config.toml
activation = "swiglu"
balance_bias = false
batch_tokens = 131072
Below are experts of layer 7 (counted from 0) of a mixture-of-experts language model. Rows are named router (the router's row for the expert), down (a neuron's output weights, with its number) and show model dimensions 192-255. Each number is 128 + 24 x the weight over its row's rms, rounded and kept within 0 to 255. Numbers have three digits each.
Before each expert's rows: "raises" lists some tokens whose logits its average output raises strongly, later layers aside; "comes before" lists some tokens at least twice as common just after its tokens as in all text. This comes from a sample of Wikipedia text that the model never trained on. Tokens count by the router's weight.

# expert 9
raises: " ", " the", "-", " a"
comes before: " ", " the", "==", "The", "===", "In"
router:118102093101144161154126152122127111106128130104132095132109086134153145087084101117124162081142134139130104116173126101146128121130122110116142136124097093123138180127129161126113128121110111
down0:130140129093148155155145134140138106140146125133097136118126105128166102156179115115077170125153131102097155131127158138134155145099119095124126105147124132148118140105150154109154143108154115
down1:141125132127073121140100146135124136149102117129124159105144102118109157135143109092146105131147125160151134148141161112106090129116134164136159154128100125131091106120152168112110158150137122
down2:148158135135177115107134134078146141109151141113118147114146111115108149099129126116144135148145136119150134109148096100114110132125118128156094162090139071143115120155150094098131190162130115
down3:117127140097121116126114165113076141128123109122104144101105140118125097102140123060147137149112143148123111112129167094161180111126136140151115164167123179154151136160113114103109127166106137
down4:139128145107096121161112164158167123131166132122103170126126143112137142106138117159126074157127122104109083133134148121121175092130122156145138118140138118108122133105143119143105133118132141
down5:105109131129139109139114149124080180101125109114181124099104093176079125156142148151124117136161121143135155152093115108121137119112085147102116108130134129129098083100084105123111127117107156
down6:132144115132083123154114133128130131114099136102154135138153134177098111091141145135128114093101127124117107175143080132118149157137147128085177084126134143079125112157095136122155140167123141
down7:135120160103160145131140134119136115171137078143136154136144106084119106183143115131131133100131094118123161166142144121144118125125133137125139137100175141141135117133137133124147189132062109

# expert 23
raises: "e", "n", "al", "l", "o"
comes before: "1", "2", "3", "4", "5", "6"
router:111127107120111101130114143135126091083081140109152117161142090117162150106077141062104120092114136152085152167155142091119171148130117113153108141180128108120096141124150155122141184144139117
down0:137096088132143142123136109132135146183114171138139101106153137123128132130163130143107128173157179143133089128093119141149149100134095149103137127096139101123098156116107127131113122127122099
down1:133138122087092146093096126157116165100101088136126138091146092130138084155123112122157195145131134125106101177091138144166148114152143126135173166154082155156146103160150145166134142132109119
down2:133149152113110141113112096144142118135141120111109123137096099118194115146126146137148143068170097113140152108116122136129110133154138133155139176124122112089136143131097152143126127126135164
down3:104121104121149072129086153175152176130159142113112128167165140159089169131131094110115130122120134194112154093118127148117083154142123127154150078111132105094167142107174119093108118109093143
down4:128118099099174146137139154136130171106147101117121170144158157144148119122146125132132131126088148119137109164141145158116134138106155111157112118134153123126123111119193086192116133138157121
down5:124137124170143149143118152167120110157116123105167098160099152147128154146132113104165106119146120109084138146128172136115159155106136114128110099128118128105155092148145168082109155109154171
down6:102100179126163155105133131167143114132101120151097115150113102106143141175141105150102089145130128095130125148146087132127133094150139095122116150117134148123119143117178139092113133083169101
down7:108174164111128139126146114128105144111095133124124112131122096145120135106161134144128136103122133102119080097134123135167185138117131092107108140147124160064153107093127114129110192109129149

# expert 30
raises: " the", " ", " a"
comes before: " the", " ", " a", " its", " be", " $"
router:160091147113152099132179155121139142074107153138156160121109098149155129126115098113130125123101157128101120182173155175116133124135137130131142092174111099191113140146161149154124171158140105
down0:172109148145109156115156176101161146113097154191083145105118133075104136127140124120158132093124169100137138164128124106128116142129119111126122124101135134143119137107107130131117148153144128
down1:146163090132184141117120105082146100163156153135121115145123113172130120139136149123132108112120075086131113102111107109140128092129113157103138152111128162125186145120130081126094119125155131
down2:146122099130148097130093148115172129147148096098121083134091101138145156125112136111133102117170131133146092133164127123224104098113156145113146129125161129088175123096155119136119131140146120
down3:126127108115104129112122141141147134103144136098127085120127102153144117179139119141157115128095138137140112156120133090098124109140134128102131176110144147143108102135159093120125163171087104
down4:121127117124222134077133131120172148147131137162112144097161141145114163132127131122149162157132101137111157134126166113109123145156091124149145142151119117135134132125154169178139103120131129
down5:128143115136141162140137165114137135128085159139136093129129144175156163137103118144136114133147121127120109138117112107168086149107141099102119118102094124086163138154098155123127102116142126
down6:118132123140175144099129114126165105137165139116113114138136160112156079145141149116143180104120143142124115122133154131092138138085146096136124147109147172109168163116121152108098119179123151
down7:148114138105172124129096095160128108044151151148141133137116098104183087143118156112154131103115147109125173112121175137147115081155160140108152088129105112141135148177084157122141136149136130

# expert 18
raises: "ed", ",", "s", "ing", "er", "able"
comes before: "s", " of", "ed", "ing", " to", " that"
router:157137093091127117135137127143136137124091114090120113120094107130155154099138136106126086132111158155113137183119151122106136078111105104141090137153086127101123148111110152136145183128140068
down0:117146075120113137124162150159118110147135151073073143129113137118181160140133116146120143085107122132118140126124147143178162100164130149107157146134148121098114096150121108149135114123093089
down1:150129138122094098118138122113129131124107093072126158140141132134149103125141137098102143145142168105138098107125107105123101120111113155128145144083148135123096183150142139146161119144170111
down2:172151086149089134138159120136084123139121144160120126152120138141100113090163093163121094152099105131121157182126122106145165135078180149109113170156103153118109141141149137102124162133117147
down3:119109158109170116125113125099131131104135082113105155130137137116123139165106139110138127121110108165142191116144154156141137101140152139158120120077105143158110138123152136098112103134118174
down4:141109192089149165168162156109111123158118149110137156106140140144142075102127092120097114143115115117127105065070131132104168145087128115135132106098147146163158114139097106164127176113129121
down5:143094152147134121162168108125118146125154096139140162162134137101125139150129138143118089130086067161147148122118131128157142126142097121151112146156087090169095134127131125132117121091118110
down6:115133100105173146112123123186117124097109124111156189055125132163115119111089163133123094136135129215097132153132132132165117111105150114145098094140133156121129136149127121132120112104149147
down7:112099083119107112124127125133165132117104152153147137131141131134133131105163139161163147145165121135125168071140115151116110113160111139129123163111151131120147118105156166167103115114103156

# expert 42
raises: "x", "th", ","
comes before: "0", "5", "7", "th", "6", "8"
router:128128149134089117126124099139151123104112138098116128070138103145164135097095153090114107108128156140137085151151156103156192122140095094133106136135089146113131091117144131119135158112115121
down0:131134169150168115154175125080135110127129113088139159122157145198107124141123092127143123125117147105127171119126123146109116131133073155116138130101135141105133114125127136131135136116150146
down1:143146096141112083140138123148131116147154082140133092181163123068118088139141097092119095132098103138135092140122111132116108142130119102165130133173113128123154147107150146113121158122122117
down2:072160151116140144147111124102112169143139138167159123116170162153123126133138117121136109111121109152148165124153115150087147147130133148131153135095116138136138169123131133133098121115104178
down3:104135137154119144157142111129108122117116157113135076160118155126140101149137144132133111115158107104142098152100152112138164100168114084133100140107156120132150139139153119164145191116149139
down4:097124123131127126088079164152160154132133158135079092140176129135136147147096111116114137156132139085116118114078166069117137139132169169123131127142162059119100125129148163109099104128151120
down5:128074108145104126158120121125120105106155153105119101112113111136133101103127132144108169140129128119174094115133119105107118120096125154133116134164157097114125115081165097103128131121115107
down6:113110161122156158150166113103116175134112140113092070093130135110143128137108100097178117119166142120167147146128119182151157155123170104128173142101118110132156135161141157128091115140143117
down7:144120106102119153105108123149092121128102134113132121114119104169102104168124120157164136102167151151122169161166125130098132127126170139131162143171120144155126152131120161158135166149128158

# expert 4
raises: " (", ",", "s", " ", ".", " in"
comes before: "s", ",", ".", " of", " in", " and"
router:129111092129098067132119104143137119120151077111175135110145093127149138117101142123139138093105147182128123150131130160100130156142129092168100138150103138114119135123112168119095187110120094
down0:164153122113132135107115144130161121140138128147136146114131095105142142107161138130078133106116138135123120159130122134149141125138121138091094138139108171129135134089122102116154131122135170
down1:119151151118143120096112128086092152131096061148118109101161136097133126117097103118097152157119131121140163151142082146118130126091124127120121120134097114116148126095160134144119151162122151
down2:144137148125105155128114140123167173167131123127146096115102113100086129162107148127134063168120137149131116131100135111080147128126103121119106086137122130128115185142116105101135181106116091
down3:114136136143147143126102155162118129098167122115091144115144118103112143111134149145124169080119130161091130142138138117102161109129144120142118099104070099150109099137143147136144134118118137
down4:106152142142112124106171157147152150105098124160136123118128134149140140083134129096124138106132127147135123158117146153067107194180111091115127092075146135125144115140166169165140115168170125
down5:133140151120174136168135096135110174099132121118150122137151134129068119138130103111130146127129140116085110144115144139169147100082128107135144132122140169108144139077144089127160132097128112
down6:085113121117145120121120124119154122113135100119135126141123114131101099137097162163110109102101082093142137145138130114124129081149087138125094081093117107126110152135135142139136098132124104
down7:125114127153134116143139133110098108131134132106155130098130091151109104127138123169126142116133161144116145140155154108127136106135138111158094152077131134113116140131116167106181130133145160

# expert 22
raises: " ", " A", " The", " In", " P"
comes before: " ", " \"", " List", " A", " The", " —"
router:120109106114125126138113089115130142132074097101144084138130126147170144127133152130156089127129134128120110113142138095113118145104134093115160123125095117154127121122125100145137105135108125
down0:125081137139142182115114085105134114140121106119147117138144096134134057112141114106144113099083098117147141092124155150137089133110116155118118165128141096154124109113121121130118168137130166
down1:131135113095114124111141165140122140140102116122144143098131159107166136120152140156123142120130137129133150152105165142120138134123154111119127132126094115115149146109081133152114155131140092
down2:113125161122113146117143141102165134097138202138098115107123137113126131113118143153147146094096119124114108121125181143152106139143165116148143104119082112086141180124119161162106141124092134
down3:144106118125138156105138170113163134130111093137176097097119143128125107110110145164125136145125161123080126115120140117191109108112155182170120166152145137154147142078105126083135122117147136
down4:151156098102134110149168137147139135169118099142146083159154125114097154135156116164121126134108136116148110146145116093115107128164120157150142112137131140133151069160167122138117105177144122
down5:106142117125169125124142139123088111140074127107147115118148118147154138147145130153098110176143088129138109155113110118097160127144116127137128116128143151088156100112156123154109168144160116
down6:120121150129118125110131137150093154131084079112082134137110095134114135076157158091103166117144127142177136142152154097134175132074128115089136157156149120128153142139138129132110176120152173
down7:119123123122074118101121145154105128148109138123139154130127127158149102117101102100127128120137137109126155125120160116158127094112129146151114153119076137117136171131151128097106125097148133

# expert 11
raises: ",", " to", " in", " ", " as", " ("
comes before: ",", " in", " of", ".", " to", ")"
router:129122100098157118143123082096144097152071075111134104134074072156152123115108115120091112122101181099098109191140106112113172116112123099121115123180111137071117161117133148127120151128123106
down0:146137071141145120143121172116105125130122133109144153127123118111169073133118135141131102133151108146134128116169140170134140136176174132117150138128134149151099119171120107126139124080153160
down1:122119102105143132141137087119179149145126145101116127095126134109124134091111120063131096103122153119149177116140116098155155111159102112102109128116100143147112112101154142160152086197123092
down2:125136125136080114162090079180121107143149142127147115101103093162142122119144139167147112148117112157095155062096174108113132089132111146129138135129128155130108145124122130106156105110096129
down3:165149107131137116143107092167166118107170194105144104101127150107118123129161092081141113126115106123167148135143149112135104152106121140123138134132101105150103145186128100155124160135097150
down4:129164086173148132046117135151128131130113081128141109112097130139109162183121109168102092151129122104131129121099104088103141173131091142094096103098150124119119123171125075130110118151122136
down5:109104149107119162128163124129158170088119133150128091126126116068148118117111106136118117092142109131126123124165123107143093178125145110141160131141109157132097132090161122114122091115128108
down6:136140174128070122092135115126092186117139087116113168086148145138135120128135123130112131119135153110161100137157134134131123145127129156172137137118136111129127134146126157118130147160135122
down7:106120162121128125172151148127108115130129125096132138143156098134152110138101112146122149083137156146138116146116117137141134178094128125104157137114127181122118108139136097182091115162130162

# expert 25
raises: " the", " a", " ", " their", " an"
comes before: " the", " a", " his", " an", "born", " her"
router:169103117086137127129133102142127105096109126121116134119113090119157162120094130064133143107139134158090089117149114160140158101085074160150111136132113085162092150149116145142176145123163082
down0:140155142116117154163163120149118098100102159132104128114141141157137107118132122092125170115122161150168124094093167138181130101120142065137113132111137113145141114152103113121125128154132132
down1:132183146098138140092124120099150098138132155136053125117062131119155193115123133092119160135149127130184156139122161157113126102097116173109095193165135127106162132126164148125094104130127101
down2:129107141164122137068102120096130144106110137111086132117154120109126141134116133145118121142171173127145124144168146141149094143158143107153138125145130176176123157136130173139131162107132135
down3:138175127117119143106154154095121159116129124121143183090108198119110093107117124166106125156096177141089116114119119146159127145128115096081121129104144110125130135136132112115107170100110143
down4:129114121150123124094097128125128178114136102130159121141115123138085139129108159162110131097111167142128129162167105119161153097118127142133121160141152151136098131132115131143119157121120080
down5:150137116113130106147125166103169139126164134133143096137116154121168115098119143114193117094106140147123076144113121104104115120114122163123130130089146114161106119107097151146119136137108123
down6:101104146152140157146139151170082129114140114109180145109091128149122143102122125166125116164125134167120150138135105103095097099117146156111128138099147163166084143129108104084131090127127138
down7:125100139166123119078141128140133137162110115145157148116179119162122129121070103147146144141131127129144171130146126141133173142129131145111132162112148130096125144159107131178139116096148154

# expert 63
raises: " a", " the", " an", " their", " further", " its"
comes before: " the", " to", " a", " in", " by", "ed"
router:132135124093134125110127109144151113139050128104088092128101112114169137117077135112109127121162143128122129143123137086149165112138093087109122155167093108095089153133148148128146150142143095
down0:123110081089095140203115171153137160125131140092144115124119101142142109153134100106153143091118147122120132129185133152136120150157152127143169153129134106147122136160127158156113149141119117
down1:152120148140121158113155121137176147141141140098124146103130056149082139124097079125124131106109147146131174131137136100140133115143166078143123081113109108066115123109127146113118141151124134
down2:104147132096136130093088118122140054137102125130143157119124119105108144143114164089140161141080120107103131149117136161114119121112111095159136109146189142120144105085094131156108154116122159
down3:149130077150151137121126131148120143127135087118183101128090166169116099131148139168142121093131155155171111152118116076109129130132153189158114116146107133126160140087134126132116118123105097
down4:156118127118138110082160117094164114135079116145119166157104136123141122122099171101133095111114129099122154127150138098125147119127141161159150145173165110153135094116163172124133091123137117
down5:087126118135167121143115113176141112191115122165093167089151155160100127100133147173116162103091154095125137151178138069116095124097151162146155163154122120096115109127113142081131110129139134
down6:119113154158128114106143116116151131140114106167102145156145147114173105161103087125141136091108147134132163135119125130087148108169156118111130125116123125127128115142102201161124098104117089
down7:130160106179120124136126124113100134147126141144090126126113129174176136114142109109105095088140136148145130131115093149107113151140162134099132121140129102096131122126141147120129070149147154

# expert 53
raises: "-", "\n", "|", "In", "S", "The"
comes before: "\n", "-", "|", "==", "The", "==="
router:151149123127162125147138143109133100122068085077121087109121087165158134120076132074114094108120119159124113116168129136119138124138129082095126104114102118074128150126137107115134159103107098
down0:136103099141099124070125115123134119133131176128107123142160099111128125133111141110125111129158163138134170127170135100153129147179126121208127131173141130103127108122138122133107116134115104
down1:131146111154095131128123142098121155130128155127131109110107163151084144142168082121155130116122125131100117108126112128182113135134169097161171187086132187115135124145094086181105123112135092
down2:089148149152137109169073126169142102137120104152074107156130135125094165127127142155123127138125107141168163110092127130163123119094074072167137174138144127122145128125097134137105120121110133
down3:143127130159138114100166118144142143134128130121126142129135152119140122124121103102111091075124147132152131128105173102108187118076134152118116093149147114134158114156117116094132118113124141
down4:119120123156134166108107117119140143114115135155136133076128147146111142102143147132111153134123118096162121185136142097124149156171118115133117107102146116141132119197175069151177148134127150
down5:104198121151126125127111153087112115164118151156153086097127137135130098149132086142146144137142092123169146183136123134118088150119108124135188146095118132143138156094121138119126069120130138
down6:120135076104137161108125123105126121043123125136108103147084133108083113133077140152160162137158123132136140158141146138150171075104158130134125113134088111151136121147134157145102131123156129
down7:077072123115104098124167126107122129130136103119143131092110127107071115172100095118102119147106131128106144132121113110109140116123092135166114152122136112151120116180120086085114157160165164

# expert 51
raises: "\n", " The", " It", " This", " They", " In"
comes before: "\n", " The", " In", " He", " It", ":"
router:146178147115117116146122148108130096098078124143106084156127092135130177135079136121118121071122138146176099135146107141122165129159112115138107091142125120075144150110155142134126133100147093
down0:097138128086116131154123080120142103080109090118123115137095158129124138109082107143122136126125186131116134133125145098115147125118133106167104115125104178108100123133134137086197088130073117
down1:152100094108109115135114121101127167144137160156153146114117103146129164109152152122094101147112169150109124165162100138120128148087137129142164103148159123142156140135125130148125128134130135
down2:132127172140135158129152123103117139087128144145133138109158153096153100143098113137084122149099132155146109165098150107159147107114137132181140098142109113140118135088128167143125125107114101
down3:121108127090155125128106103175125103111160119108105178118123119155142121136149113152144156158132163077093129156152109153077125106148136110104144144182126149120148139164138121099089160137111125
down4:148144131114156095111136121111121163078150106165124138150163133140151135126118126129121129147131188091158166156133124164129158148141117112145096131121137157151098118092130168120061139106112178
down5:107125105075124081102144158098142118105119136082148147116162125135095144102094121097108168102136128138167107121171129152138149133119138136118114161173112138122132114191097076100106106120127147
down6:171145130122119104156174146096146122122106159159112148097129097104130130116131122116126077092115142126128111133135132154150120146116154136132100095166126138158167111135148122122138085107126158
down7:096161090128115146146114128141113129195135112145157105119131157135170107126071096124173135126068132060112137114132129098131164129146160136165144113109141145152117140093122106148142118115147096

# expert 34
raises: "0", "nd", "9", "7", "8", "3"
comes before: "0", "9", "8", " |", "5", "."
router:158138151119136108112170136113115095153135156075142122129122093171182156116074116107112108105125165154141137119207121124147179099126105069151124127135133097114094163140115099144113157135118108
down0:141120174103151148107117130145090133143118117104127177130131153159136131115130122138125083082112129110147091139171126144128126128120099119125130110142119110103163107106144106112128146129114167
down1:122126108098094114145134103159183129156124130148124134139102099163114132113178141118165144101141101133139105118151172126128115112160161140149139126115128119131086084119126148140155085121116193
down2:133182150135100156140116191138124113128144123142151135113120134129119153117115153166131168080108132152099138113101115083166126147132096120133087103130147128102146149133113154160122096131136126
down3:102096074138128141171134079126098084088137086147120128078150167119073135125114139130144170127151118108113124158079142146111091075130147131118139135115114125173138122141140145154119132105095108
down4:138090120097193100117141114095077166110143107100159128118116124186114096146130143120161160174128146161133129131121135115115152117165112109124076121137142147199108133112105123114095143119154099
down5:119137142117125106142084136164145091121122147132131144098119126141141149159122106116113111165125146119182128177106091115136144155146110090124098076110138131149126123092118131096099106137131089
down6:129162117138109169162110118103131108158140167170080140116141103129135168137154170071120086149108096082108139126140105135093140139171150118134140160110113132138125085140127145168174108094096116
down7:140132132109146152082119153106143134131143133129081120096112115119107111154155120136144158135107122165140177131136113129102164089107091106130140120126133105152131151105116107154146105186180114

# expert 50
raises: "8", "4", "3", "6", "9", "7"
comes before: "9", "0", "8", "7", "6", "5"
router:166129098118093123146114128126154124137101151058107132122111101124220171119089128121105112089105161129096143137197142135119164125090116090132103133142102088104110177109128125164132176119135086
down0:159121160117178169149174126086134153102129108135091125091105114148095133128129126115098114143116158086160145114121123128147154127119141131102150123110133152132112139115082162143150130114130128
down1:111106117108151083159148126109147140139119116142144097135100181128120139142130146092122148136142091156146135121127109163143121103141056092109121139137125142162121086140080120114142127091129145
down2:131140153147123085104140135185123156107100158152136141144140141112114152141138127156142152097083137125105117097105152113123099105111141107123098114140141104118143110146148142164119113108104128
down3:124133130124126157124134119134105110150115128133168124172134111167134128131150152162082107132105118149130115108115144102134201095088148174146082183158124107114087133139125103142131161111118107
down4:088134142093094101143126120143095083129132143128115104124170109166144126143111171151149088126116094138139136175135104135140133096127092128178115137143127123090103135118122142133117120098121101
down5:130121117149109125139094112110119146127130162160121137118106129120146131136099134125169136114148133114148122165114124177136085100153139115129077058125119145124101120103145162110127103111156116
down6:138124149131102146123115134130114140080139084159089124153173123143171083140125130121126141072113120110141124125114087099138116137155143135117095097117166130120122082157120105142127157147122107
down7:111144165126102096151121081157130108105110113140135128133144148096127142120134124126111085116155125134092165113133142130135100133152112141120119119136142132107109114136130088122120127121118113

# expert 62
raises: " and", ",", " ", " (", " in", " de"
comes before: ",", " of", ".", " (", " in", " and"
router:103093102142130089123127122129168119069103104099118140098115112128153131126083153118112137049153153154122145167133124120135130115116142086123074130127057128152138122132108124125104148095178097
down0:129196144192146129112128194133124189158172137137109131079139154107111144103148104098097072165115117163110165134127131101086128116134100126116150114115111089111121144138144145153132148102161127
down1:102121153111119114159116084164100107111144106116137123108174113137144194117119159111150128128168110101147139176137106146103116121128103129130116082107099152127110150126096158078103131140089138
down2:135140117086156106139170126110119107112137106151107156134125147114132087103111190143146118144081105149152109134170100147107108144156117103120125179092135106114130131073146121113171099111140128
down3:124133148163118153125112160136128118095120097146135081153150139129138084111111143162156133098103122136100093140121171121091155182112107137160115108171132105096130152087106140091145123142133131
down4:172118094159090088132136147148091118145139127160143091129141119159086151124152096110138112106124163104090125109173176131156150104079130168119149134132140144146130129108137123151138126105124118
down5:138123090106123128145153108148132099122116186140084142125107098126077148102116108100120158139125089119111119129143114125133141126178131119163155147143117111113109133163161131141100146122150097
down6:117120113144081121133158144155115186118115183117138145152126117122115145151157139165150115113100157134177108126185153175162136172117165124164123110137147123125123109181135091128139120116139083
down7:124124117171138135106109139162117158148095145140147085103090145144167112127077124122147120160134111106080143149119136140098164125162083124138137138139119122139150118114130153111121177136137134

# expert 28
raises: "ivity", "s", "ing", "ive", "ed", "an"
comes before: "s", "ed", "ing", "|", " to", "ation"
router:177107104154140096133117124110120104139121142044127121123117094151147117136082130127130105134109179140119166158144134133110182181134139099162108123123120110116095149139134114113124152120113081
down0:121161130140146145091164070145106140165148134161161144136134119130162161097062091110167139147173116124080123140159114119075123079127133120147129129138143127141137116176125099134098122102138082
down1:112071135153108092130140132116129125083110148166119121108105102116143147113099161126141091078127163132136138099097148147100160130138132145161077095124140114152125154122156149166075176155133073
down2:195136102105129141133141079133176093131138122108145132119127112141141155097169131139127167098144141101150145117138146128139160161130175143102154135166130134116131126118143159157145122119135142
down3:127132135142160144082103132095136143132132101083169097151141138115126095101117140147074122142086134177151129181153098149157123132130161121163135138172157098126100118119123116153113114147138099
down4:130115055142128118140114097159142103105137142144162108105112096142107108135151096168130094119194119135120126123129128153119068104132130142139124168101086144115100140132109104114098079126123127
down5:144154119138120140121137130166152169179134155104132157100130121156120152125156112110096095134126127129144141103123162121125144137114126133154153154109103134124069100165117154104146123078123062
down6:138141107113100108088149107174103131124165109123170110158098081096144119143108101163099151094102081111160129127129136139135152108141153133093179090123182108103145117133139098112119162135098096
down7:131135155145107079166143112097128125084136128165125109146131145104181141134124105141160138124138141121161134172130138101135174165141178132140138143085129137155128107128115119124117137149150172

# expert 60
raises: " ", " a", " the", " an", " in"
comes before: " ", "\n", " the", " The", " —", " \""
router:141103104136134120146089162134136091093099099155118123094117109145134132131085103121108159112140139135107143117164122126142162143142159056131083119140131135129092174109114113133155144076134135
down0:149098090146137118150177128106150126145089122130092133098135116133115094132101173144078162150158129165130109170147105134143108117140155132116125136116106115145102137110114051140165184120042156
down1:078154110100105156099110097168129141108150087096142111121175133149098169133170138114077104155108144146167123121145128127169091129152119171107099116134115099093124124145106120097167115154089131
down2:134153144090175166130152117168126123106113145126128157122120133100120067104112083140120162177144167100119153098089142161137115179100116114139138164093123111133126114155125138120158128140109135
down3:126135103140143132172138121091110153114116135117152135105112156129140149118064107135100117138104158119108130149137131101133129148142146094129149139101143108137184099122151078120155147149093167
down4:157140119161117169122159113141163142166119153158156171128085150108144122172099115130143075183138108122139165147092115124113138108141131141147113101137159131109108106148168116150147123116096147
down5:136097150092105123147134088100163116065126087151160110100103106095102084166080061155176149149110139113153139121137155106140081106140113125142128165112126134085179156087144136111132128157108158
down6:129148102116129150111158137138123176150130108093163123134138104133129134115153142079197127104119125138189142128125115180142127155119147118143126122157106119098099145167108139144126123153149122
down7:119127121124082117108101115095126128108089124130125134128132137111144164126170133110129131117130155175110149137170178121140129154134135120147123113139123147092121126111152129081081087135127080

# expert 57
raises: "ly", " of", " and", "n"
comes before: " ", " of", "ly", " York", " States", "\""
router:148089130133115145133114103088123083103101126103105139149087106110161173140102091088096110107094169124115142141159106112159150103139136073147121096130099145132146143132131154100129155134146133
down0:169124129104124121136149159123181119133112120092156140123156147147115102158122111112130142138116105126179141130117136094127086120141091081155083162120142181127075126094115094127192138135118122
down1:165117128165157126144137151120150134104103138125149155143146192137146102147111178134120097161139101133101149132072084139090138110150138131141146140156103074129110130108085095095188146110097092
down2:150163138104149158128127168094118167119104111120113074100110166183078113142151112139151117106191122127145123138135120153106144110162190124116133153130098109124109123143128153131121113148136106
down3:134099142160106146117094158087099148101164121131144110131139113136170097142153176109143135162141075110132129097112122117173149138163114102143097189134098119082110161160155082146102157135114153
down4:130111157160139160126123173131128141177131151126111130080130147156149134150157134124138143103106112114113159099108141108148148110133135136107151136135103152157137125095114142128142154115126158
down5:135107129123119158110137146153144112135100111140109135146092114138151107121098147152162109124140119120138130142117113084090103119123143119147127102144125129182154169120127159132138100138117114
down6:139155124145097121118116058144125119097102117142125133112130126106109083111130131166118104134153134134097146157157120125103109123127110119094109084160121123139124144142101183134126106139122130
down7:117120106071109132213128124146145121126100130133129093130131141117133079100117126121103164123122144168118144125110097087114121146135081141108111140156120124138128138138147122139153118159093124

# expert 20
raises: "3", "2", "4", "0", "5", "1"
comes before: "1", "2", "0", "4", "5", "3"
router:166108101107109125144122126106135150074089132107113118129144105121155147116123120089123140090133154133133134184124145132112189135148158078145112098154103165143112148056125126143139149115162113
down0:140165145099100124105174093098155133104114085169100146103139118121182138111088117106140175145148145133140115105058123145097110156158112134128088116103134155131138143099103176102109148111139135
down1:125159102131135125091104150099163141132174162108126150108184116085156140148102080147132114114131141147137134121100177150065166163105073155136141112111133108107152143176130122159127099095127123
down2:149167100089109135119110110127119140151147141174151127165101133120133145095094114141103176125176165151122122140122167161153094137123152143117114140125150133146156124167093126154117161131156112
down3:160152074141130120119149120130119109157121098119111155132097178130130111120110125137139153158115155185117136119071124130125106133111116128125150143098100109185118157091124069099145142129137152
down4:102130141088108155095116115149144112117146133104133121116165154114101158079132110143119185143121136172133135125137142094143104140148148104134161114121114127149137112093127109147133140115105113
down5:107151128131082091164132166142105145158112141155168134118130143072069156093121098090111145114145092113121155141131116143126108130140120113115123085113100135132089102157125136161107143181119161
down6:109153121148109083118151117106149102098160172111084129148122108099116137156104136136135116118118117162144167099119086139113181128190104073098141104158077101090071104117161136117125104131114176
down7:134131143080115136124121134087150126114134135082106082144098154102162169069112124143158158124114129084120116132150133129128093103102138139151107098138098093154133169104110087140079127103158114

# expert 39
raises: "–", "-", ",", ";", "—", " to"
comes before: " |", ")", "\n", "–", ",", "."
router:144107118127136093122145140147141050092076125122103118114109122193133137132097179093112106144095174154133084138156086144133176166151122102133118102114084113096121141116140132145131133144125130
down0:154160135133138138184143106146140109159142083132151144147141055113137112141127132159142125095109140117153143154128141152115125120134121118113096150163137127150117104156165149153141115112113154
down1:152147196150129145113123146164150176102105142161132129137139129105124098142151120135171081145103106113126135123130125150134121114163168088156108111084114173133116134149129143109129156117125107
down2:134112126131119141136115133135117115140136148098125146112114121145149163137149105124109146178149130099145114128120117110103077168135152103163128153094097113145147102139131117111115133143116105
down3:117146174109152124128112105118144179099116139128101099127117153141153115130067112102081124154109142112107102120132128123118127081121127119133111140147133139153120097134106087131139095167140142
down4:138150121138137150147152158135120138135136123125097116111144110127140129119102128174141112184130178118100118158114107120081158144128082112159105134106152113113089165153162167130133124099104136
down5:099105097135165146154112069166147157142148103094088149105150140112112126135099117133132141144094107167112152115181134132113101122091114157118105131138108107158159092158100136129150126092110157
down6:094107133083127087118160168111144129135113108131094113148117122096137120168156120101136131098112138098125115145155146116161161103114095119123148176126106131093121140141136127142123115136142148
down7:137152148133121119081093134130132153156151140123156102105125122108102131136130131114165101106143157144170170086132134162168123095141169111159118150102128123121127116134096135122123107140139125